From a checkpoint of a small mixture-of-experts model trained on Wikipedia.
Training: a variant of SOAP for the experts, 5112 steps.
Below are experts of layer 4 (counted from 0) of a mixture-of-experts language model. Rows are named router (the router's row for the expert), gate (a neuron's input weights, with its number), up (a neuron's input weights, with its number) and show model dimensions 128-191. Each number is 128 + 32 x the weight over its row's rms, rounded and kept within 0 to 255. Numbers have three digits each.
After each expert's rows: a language model's description of what the expert responds to. This comes from a sample of Wikipedia text that the model never trained on.

# expert 5
router:167126148141169126094115155159140161160151100118105112125133107149080118182136086164130117223116113129182147119097150107170126115095102152072154147092109143134182123133122050125129174117136165
gate1:143130146086165161154146096165087126142100113119126150123112110172099153133169048170120096096140109197193094072010135119134096124117120164158144148180146144122140084152113100182110096139130109
up1:109161136102117134094179117180142095170133116163129128097151155115112118152109134069125157150153121083110129176187158107123126145120112104095104096119112117122137137144139140091117150147141168
gate2:131113152135089069096171114131053178138126127127077120123160141104112136149125139115123117082209121135118173069107119111071133185141057123095148154147136149116067176136112081120114098185141151
up2:131114159101122111114115224129109133142080103114119117106108120167128116146086101151080134156063125122168116143111133092184153129069150076087202135115088122090106166172107164154083146150076158
gate3:140121114178128139148145114099147132183151118126222149114151170184104143084103145212192142211130068107094132119155183174153100070128105093135098142137159069080192187155103148133128148114087133
up3:136174135136169146154136138113086145096124121092057103151092157096143163127075107166113137177127100142123129169128021168097124140135179091120120086134164078134120134117100122171157130182145100
Description: Mid-sentence connectives linking phrases, mostly and, for, with, by, including, against, e.g. played for the club, developed by.

# expert 20
router:106187108147125139162129177144130185121142132065072151120138127097105052155155119150076161185116167141088178112068115122217065123092119143110116178099176140141148131134129108139165078131082156
gate5:139116138076135168123040159105152139097132101095147149169117133175187098177112090123068153149125121125132107115145113078101090151177160151173087126112156138163138135132162127107159084076122136
up5:064151139110101110087059144090093149132124103136191077128091121132203085142140108120119140118144116083120133078117126126149160112165142136159080065090086105132154093086167096096120119111145152
gate6:143081126148167127159104170098166119110146073101134164109102112089093081147145110186090178119122124098198126153164141153144117109076127167113102126164141101143140138107075041145181126089147123
up6:141159111116079136146115142156055094075118131141129160117157055117109097118132106120121149128141145128148129217120132169099127107099128085107122103127150140165079127143113115184058097160076171
gate7:076095147170131114142171082130108138141162117052126203124150091062104123133106118148107116149103089119089125142138152102142162121125119114179153131153176144182064166105099114112145094150079138
up7:143107154141087130102160154136133120115110097158139159160170164137159146170164146104137147099179165117162081094151179146089132147145114113122160156122118087111119153091190234165155108080136094
Description: Pipes and semicolons that separate cells in sports stats and results tables, usually right after a name or team: "Premier League | 11".

# expert 9
router:085139116162115157144148156130104154128115118054141118120189094130147092154144101141134173153082186107144121110081104097164123153123090154100139139109192134081140087209178117140191049100124153
gate1:136101112140130070095097140127140123163130068148167113120125108047148152120112124169164113176131162129124143140152134145216148149114128154154040180171130112153110107142093097153127168097133142
up1:175137149097091166146167082130094074134113134142136130162132132191131151159123141128142123098090068120148136114125167140092101069114107121167097114184189176105139105114180187147104102084102097
gate2:083089179079117178129119127143076128107143112125186112110143166124176137094137126151157131143113136095146131204109153071134187119113138118132129112086115149105128123165142105156131117139111134
up2:171132117166128085079121145056108161088150123176072086189187097086091148130123100149118125173090170143107155121142127127138197167149130108127179166179139126143148113113123179088128131173144114
gate3:135129158147101127136161115144092206159132134157132126082162076109126155148145175098143114071108199088152158154109119124082141115167097149043128138146142144091145088140101118130142171129141156
up3:179130148130134129107087105130137119113137154174137162120137092106090123162166101135150095127151174181106122138151132138157124147131157172137101131103177132096133089122049186071091134123134138
Description: Pipe characters dividing cells in wiki tables, especially the closing pipe after a score, name or figure at a row's end.

# expert 16
router:077125108163148075127126195147108164093141101120138136076134127159135106141165111129103129110103133149170163082130146113152097051161144158102175136112131042099135100146186142200124098106101181
gate5:136150139158139073097109104117072161154135177096091134133150101118144150082101117125095159130097124113132150092067125123129132208120196079128155132153133126131166130108166084187102119157085122
up5:111127128085101137094084089083136139146121135140066123116154157139164120246162130135199121116163146076131157183105172116115140143117088175079125173138182179179112174118103066131088099165077145
gate6:116134108150110189170100099163120077127132060162159169104150147113113146102085066130185151125073061160118135189152171160081129119132132177134200120132181085109114156152144124167114104116152137
up6:161170122079171134175187121138129130126106079145116130093119098125099106090115150153157128133169132088141115122131114161109150153173098124148106144127108087168147154160107159086125118148147125
gate7:161108140111111090132146155130137152129139138159160110169172139123111127191113099210112086128133119122162140101111161188112116117171150116137068117159097104128162112046093177173141120182125171
up7:123145168137097098102091183069051060183127123119097086150114180166093111046194142141104140126055115117107105115163142111120133073124097130182097140169176124198139116145172147124153108091156164
Description: First short syllable pieces of split names and rare words, often in species or genus texts, such as Ter-gi, sal-ivary, bi-otherapeutics.

# expert 48
router:173143148082182163080129122143108099130160102095135123119141102154120111127145117225071138167109130137219150079094157108105076123115058146091126146132076086105149028154142109115158113166112172
gate0:133126088136105157189097105094162105153134119158101124136102120191113100152169080076100050103091097147129134184081109067023126074146088048143080124105128158137129109153139125121119120210187107
up0:125101203146081180136138170180147099131105131123116152104146170114088107113128134173107131144087173093128161159132141106130122136114146090116075069145108096151122068143155143088182128065153200
gate1:107154107141142144167058067112178097141073150143106102233164125185105140176112150131168124113154081145166121084069192085143079102110105091125134051112134077145119137171108145021163122135121101
up1:140112150095118137174159090130143184140073151151076103145123157139087057157110133114076134191133075129128135084097160112162100176148067140107128116157103064128065132088114145178101128083133094
gate2:135123174095151160121097117149171120118173181110102072155137106155101082109176107100104139181111157189126119106156165089052087110162118148098107166129144141101107117156129124118077119072107114
up2:116119130121136171112133114117086064060069141141106140128140153072080154137114086116100086099143142127101121159122178141144125139057091217121112171146106101119127118146146138100154172151134099
Description: Single letters or short pieces starting a word split oddly, like t(wo), T in LGBTQ, Emer(it)us, ret(reat), C, A.

# expert 61
router:103081075104141166145110116152080209134187075124166100104165119170119120109181080137101138152125100174089139112095106104132086147115101119123140194161119060091134082166177131165131181139133132
gate0:183052128151107148147121096167104112109162073147146136137134101138109140088172210129128123114127068149091080131143106096108116098165141171135164210136110148118097088160178110169121170107101136
up0:132176108131163177155120070143131064154055098116173164144131132137148130152124116096123065115100169119156187113098186154131114133139112158137081055132115156138126109130141146101089082080168076
gate1:110101108140146163189135148163154154118150064108166129101119126178137130150185143152098180116096094057143112133178135127149102168142078131126101149066092138129106147177113127193107094139126112
up1:122146094171104111094106132097144125119141165139074142122104211089079162110139187182155099102145128160061170134142116158114093088100135128090181117178124103073146128151145074066128138170127147
gate2:120136107103114172121135127140112180114121093155173114155151089115162073094123148178123147169123127126109193110122127120087120097116129125157119129171150148123174148092140154090109179065111132
up2:163150168063143147143134115096079135111121113113153126095163130165128173055075131144185122133128128116091142106115117103133155131144123132063151132127136157133169104077118170148089180096122182
Description: Middle syllables and prefixes of Latinate words, such as ci in racist, collabor, dis, pro, and ti before -on or -ation.

# expert 30
router:145123127080154125069198161137161120179184104129108160128134140161140115129153124133099127155130139110128164158067107130199137127138049168118137140115143139047132120197150142137190081094124190
gate1:150148128136121190163136126144087192125125105148119137048161096097059087113086180136159132133169067072174130111143143136095146172106122121094120108147188088179101189142163127067149129141104144
up1:139135081121161095184121148162137074173172139136091107107072147164144144210115097102125158137160139129176128084115163095165125066138151090142132165135124164064109140163128056143090131145128122
gate2:149108073111163226086143108158131131132140129134078129189141123128155142137123140162187203114154109131128154118082041087199112168148076094132116116116119118072176097090136110168149117099117108
up2:078134097111147127102110125126096112093141164108110116165076099104152138150168167195163169135154131175093162130124028121137121222148093105155123104177143080116150122102137134144103121175093113
gate3:124076092173117137080154144104167109147105121199148171129109115113124145210096125121105163153106165137106094160177105184126148139145115127084163155121108148160158155117108133069122133158112119
up3:166138162096154155110101079120138111123035098091125144146158114161132112153094140164107179164126049131152109185140128072073135149110133143111156173130095132134137192145103151128154115137107127
Description: Auxiliaries and pronouns inside clauses (is, are, were, be, not, he, they) and frequency adverbs like sometimes, instead, initially.

# expert 37
router:106122084137095118137114153156028165169124119134143134104169100146084106149142133113142171155086134118122148133121117091161072109114104169132136135061145061100136154137149137160167148157113145
gate0:123096126063180184147104128184106068069102153124125115142126151126138142171111108121146120070158078080103115105133096107155139149124142161109138052067157111091116080134184143182150113126132156
up0:145115122148066054110102121148122135184156190147152069143117152184117098187148088157170100121115130139101155077144129079121113103111181138100123138065170136155144135134150056117112079100133108
gate1:167132179129103167129163131111219174155135115141142154120178131138108105130201122155099116136102086162118164196084145124114177106141086130171111123072096164116133067152083109141115110169149115
up1:105150137097134112094210152097104123144181132127155161143096069132135166157139187059142119142157185105113152097169118119150117102195181167137134154197138167174105075132101117129126106046130132
gate2:103122112156141078118092131088151107060126204189115155120125138090164166154157092111151109160159159105128109134188145082122172135173126094079113181139142137157138130123119098089139141171106120
up2:122144118141073163102089074154149160117155187148185133080184188121078115053103158084181108145207148146104189112098119125121151118168121122136076125161126102156162070109088113119149120088085192
Description: Consonant-cluster and middle pieces inside common and proper words, such as olin in gasoline, erc in commerce, sc in screenplay.

# expert 55
router:116164122160171123090103181117115168126156133141144162083134093155133124132157137164090123156068081189133115102112124112173132134145133138100164135082152090124125106148149098188122160158109165
gate5:072122117169167176135069118122096099184113166171158178135156090141101162178101187169123099160039141149131079147107183106125158188126140154139071152107102117140169134155145083181145162124156131
up5:097138122128105150159119124157185144133113150170136136155130136087115131137121134170170165090158111169166203084031179164087106078111085118170158153170058111190122099111175198081144179146120155
gate6:168144109131088089102095152127092121130144157099098150119127197127118147158144117178128152106154110068138076120144179144140101102124130096073103157102112115122116088120116132138126154112142137
up6:115185188158133111105094162153096179116129131160112181106145133136103154124089118142128112183152119133160120123157143103059096120135134156110124158119154120135087107192035121142158163161162112
gate7:109123097119093144158104177145079205094165051089170115198096126084142102134153160121094124081155117120123142174131125045105173114180137094098080096096146216156164112128146099181148084120136110
up7:112131135082150115116098100139161127107104156102050175080116146073153122098130088115137173132124106183131149115069130172134151104126151174094136126152152125084089121113159138123096205091139083
Description: Doubled or clustered consonant pieces inside words, such as ss in Bessin, tt in gutted, ck in Bracket, ng in Scavenger.

# expert 21
router:167133087138126163091170152138092168109139074111142148096133097149025130147182108123112160183086090169168185143122126072134106114123127162105192147130137084112134103178136125186150141053101114
gate0:090130127095129110082152191122087187124161142085096190064061111055130084123090111110107117158120165135148117075161076086093128110122156109051139092167142123113075175187132094137109162105113084
up0:136142141113130169121163058157066153090139156183106064112165166119079123140103134192158145146164130113120089082114101094132130105136147179155104156090126120098103118137096063103141129067104109
gate1:186141125128125171097205108087126154147115115068209126192119136111146182056150138117127112159135088135170151142104106101131122129175135141086118188129073113200105119187073146121146103119124152
up1:112122129129103089129169115142100110094114191157077117193197111064088105080164089139111128096133068114154128156128158159134104110098140141137131079091125129039154123122193121091104165125147108
gate2:164149089114105070150144118155076120159136103105161177107116126158118150108123140188123135119123128133183081121119069087196123135173102118147165106094140160094160146115145101170161130179145129
up2:130147137092103110107141128167097164141126127095073143169155121140102128065123163161161126149172149110181152130152088076145127163146184178095098117096136213121149152138113064129104146128151097
Description: Word-final or inner pieces ending in t-clusters such as -nt, -ert, -ort, -act, -ept, as in experts, property, ingredient, undocumented.

# expert 6
router:094146129098137097078106133178106130144124115111064144098148056124125054131145135154119181135119103155152165129093151067140091122112102166112139164126133127076117113198150122160154148103092105
gate1:104105137085144124136105118099144097131118148142129103142102100113130106138119135154139171177145149132101104107174166149155076121117152189129100158099067122113184102205102164136161115047167060
up1:116177102186127125137096102123122118124142113172128109137169135109125138168118148171102069184141137127173123138067115086159152125157095082150104087162123144128098103030094099093108095189136155
gate2:151149128145075108109179128133116093191146085091131179146101156130106123087111125144175114035129083126147088146132097111115153054104180058102142119114115133108085106204143153106127062118158115
up2:183120107117100191122063131083117153122127090111143067080130100080142130159099107105106124112075189082157114084124092134158120141128127140144164177142133198180144164079158079102128100141063093
gate3:147103116152151129162092159126072088132115200102110117146183151071085058116105154108138138135118120115115095120105220105122123061119112121098136178103068119204165174128137189097160112112073124
up3:111129110178129173127082157085104049154179129151120128188141160138148134048106127177181138125136070125119109124154143052099144135171151078149118151149077141167184173080121150106190163162071103
Description: Copulas and role verbs in biographies introducing a position or description: was, became, served as, appointed, is best known.

# expert 29
router:164145052088163135095195136170139157190147071126095128091123145181102129131137128154117135147113153117160223104052161078119100108147031164097146138135140106112128080130173107145205162161154148
gate1:108111189180165141163176151112180139138080107123128178116104097180116141158138151150197119111149178080133180057108097131117096120162163116115103177181095132143172112120122127098154136153139150
up1:128124173099106133099138134168185100111093072107161167145128092131100093125067106097143147141130137087115135066144159127082095110152118155112128104100182128134095088160119180139147122138149148
gate2:162103144160151151133162140117150112197120155138173149139106114105140119133162127081117161056099108131125198193109145161163152105132146112141154185103162123075153109128153129122110114124123126
up2:040142100140158172074167119114076087156141088085083099119106080097114185131099058139148120089101137151146133108138149094100146108101113134167140107157170102144170104133119116127093123058119151
gate3:129087098144102078198103096164059158111153096111142108097158049131006158130169117169176123149165161133111114100169154119151142104126164161109139113164138126126136183128140129115159117111077156
up3:126088183148162114091141102113124125139123125079170091177138103116102159159119039166127107163061122172154129095097139146112140172109107161121188149116157175115114137124170065105125148125120101
Description: Column separators in tables and lists, mostly pipes and semicolons between headers or numbers, e.g. Athlete | Date, plus some or.

# expert 50
router:086169118149156168138169192184139143134147094096142178076160118162116109153155058151135153126057161138191191089107154082151074110066083176125147168125138076096169102161206109180151178163112130
gate1:106148127131182060156125118116071150121140118099175131207136116154165139121162134165183147152125128155166123060113122150115182100138097109188162153079182089192099073148163147141131179156131154
up1:187114084067171080102098132111129147091111122115150158149160125084150123135145157181183116171183148098169156095142098111089167161169046102178151114122183145134105171144122106151144122169123140
gate2:153096153138136138195169203142106099114133143132158137144091115132090155066133107140114156104110199092169145172080140103093079126145107142129131122126127114162113103062143085145150152146125111
up2:127126153120145106146182153140127124073116174121105130158163164141189182122129099165131126137160080130167132127112098131157124152202119119077091134150146143153094153141165150193116151103187128
gate3:150095127137138116113117163105180101133161159131173096088183109139132140169090053170145111163078131178125118152145126115150120162116137162145089070133097126118109179108121111162094085150117140
up3:129171123142081195110124114141085170090177142105143123095162091118045189133154144112122127093115163173135093062086115112128111097091093114123099058141194097178086128099142066132169147189139125
Description: Equals signs closing or opening wiki section headings like "=== Periodontitis ===", plus = bonds in SMILES chemical strings.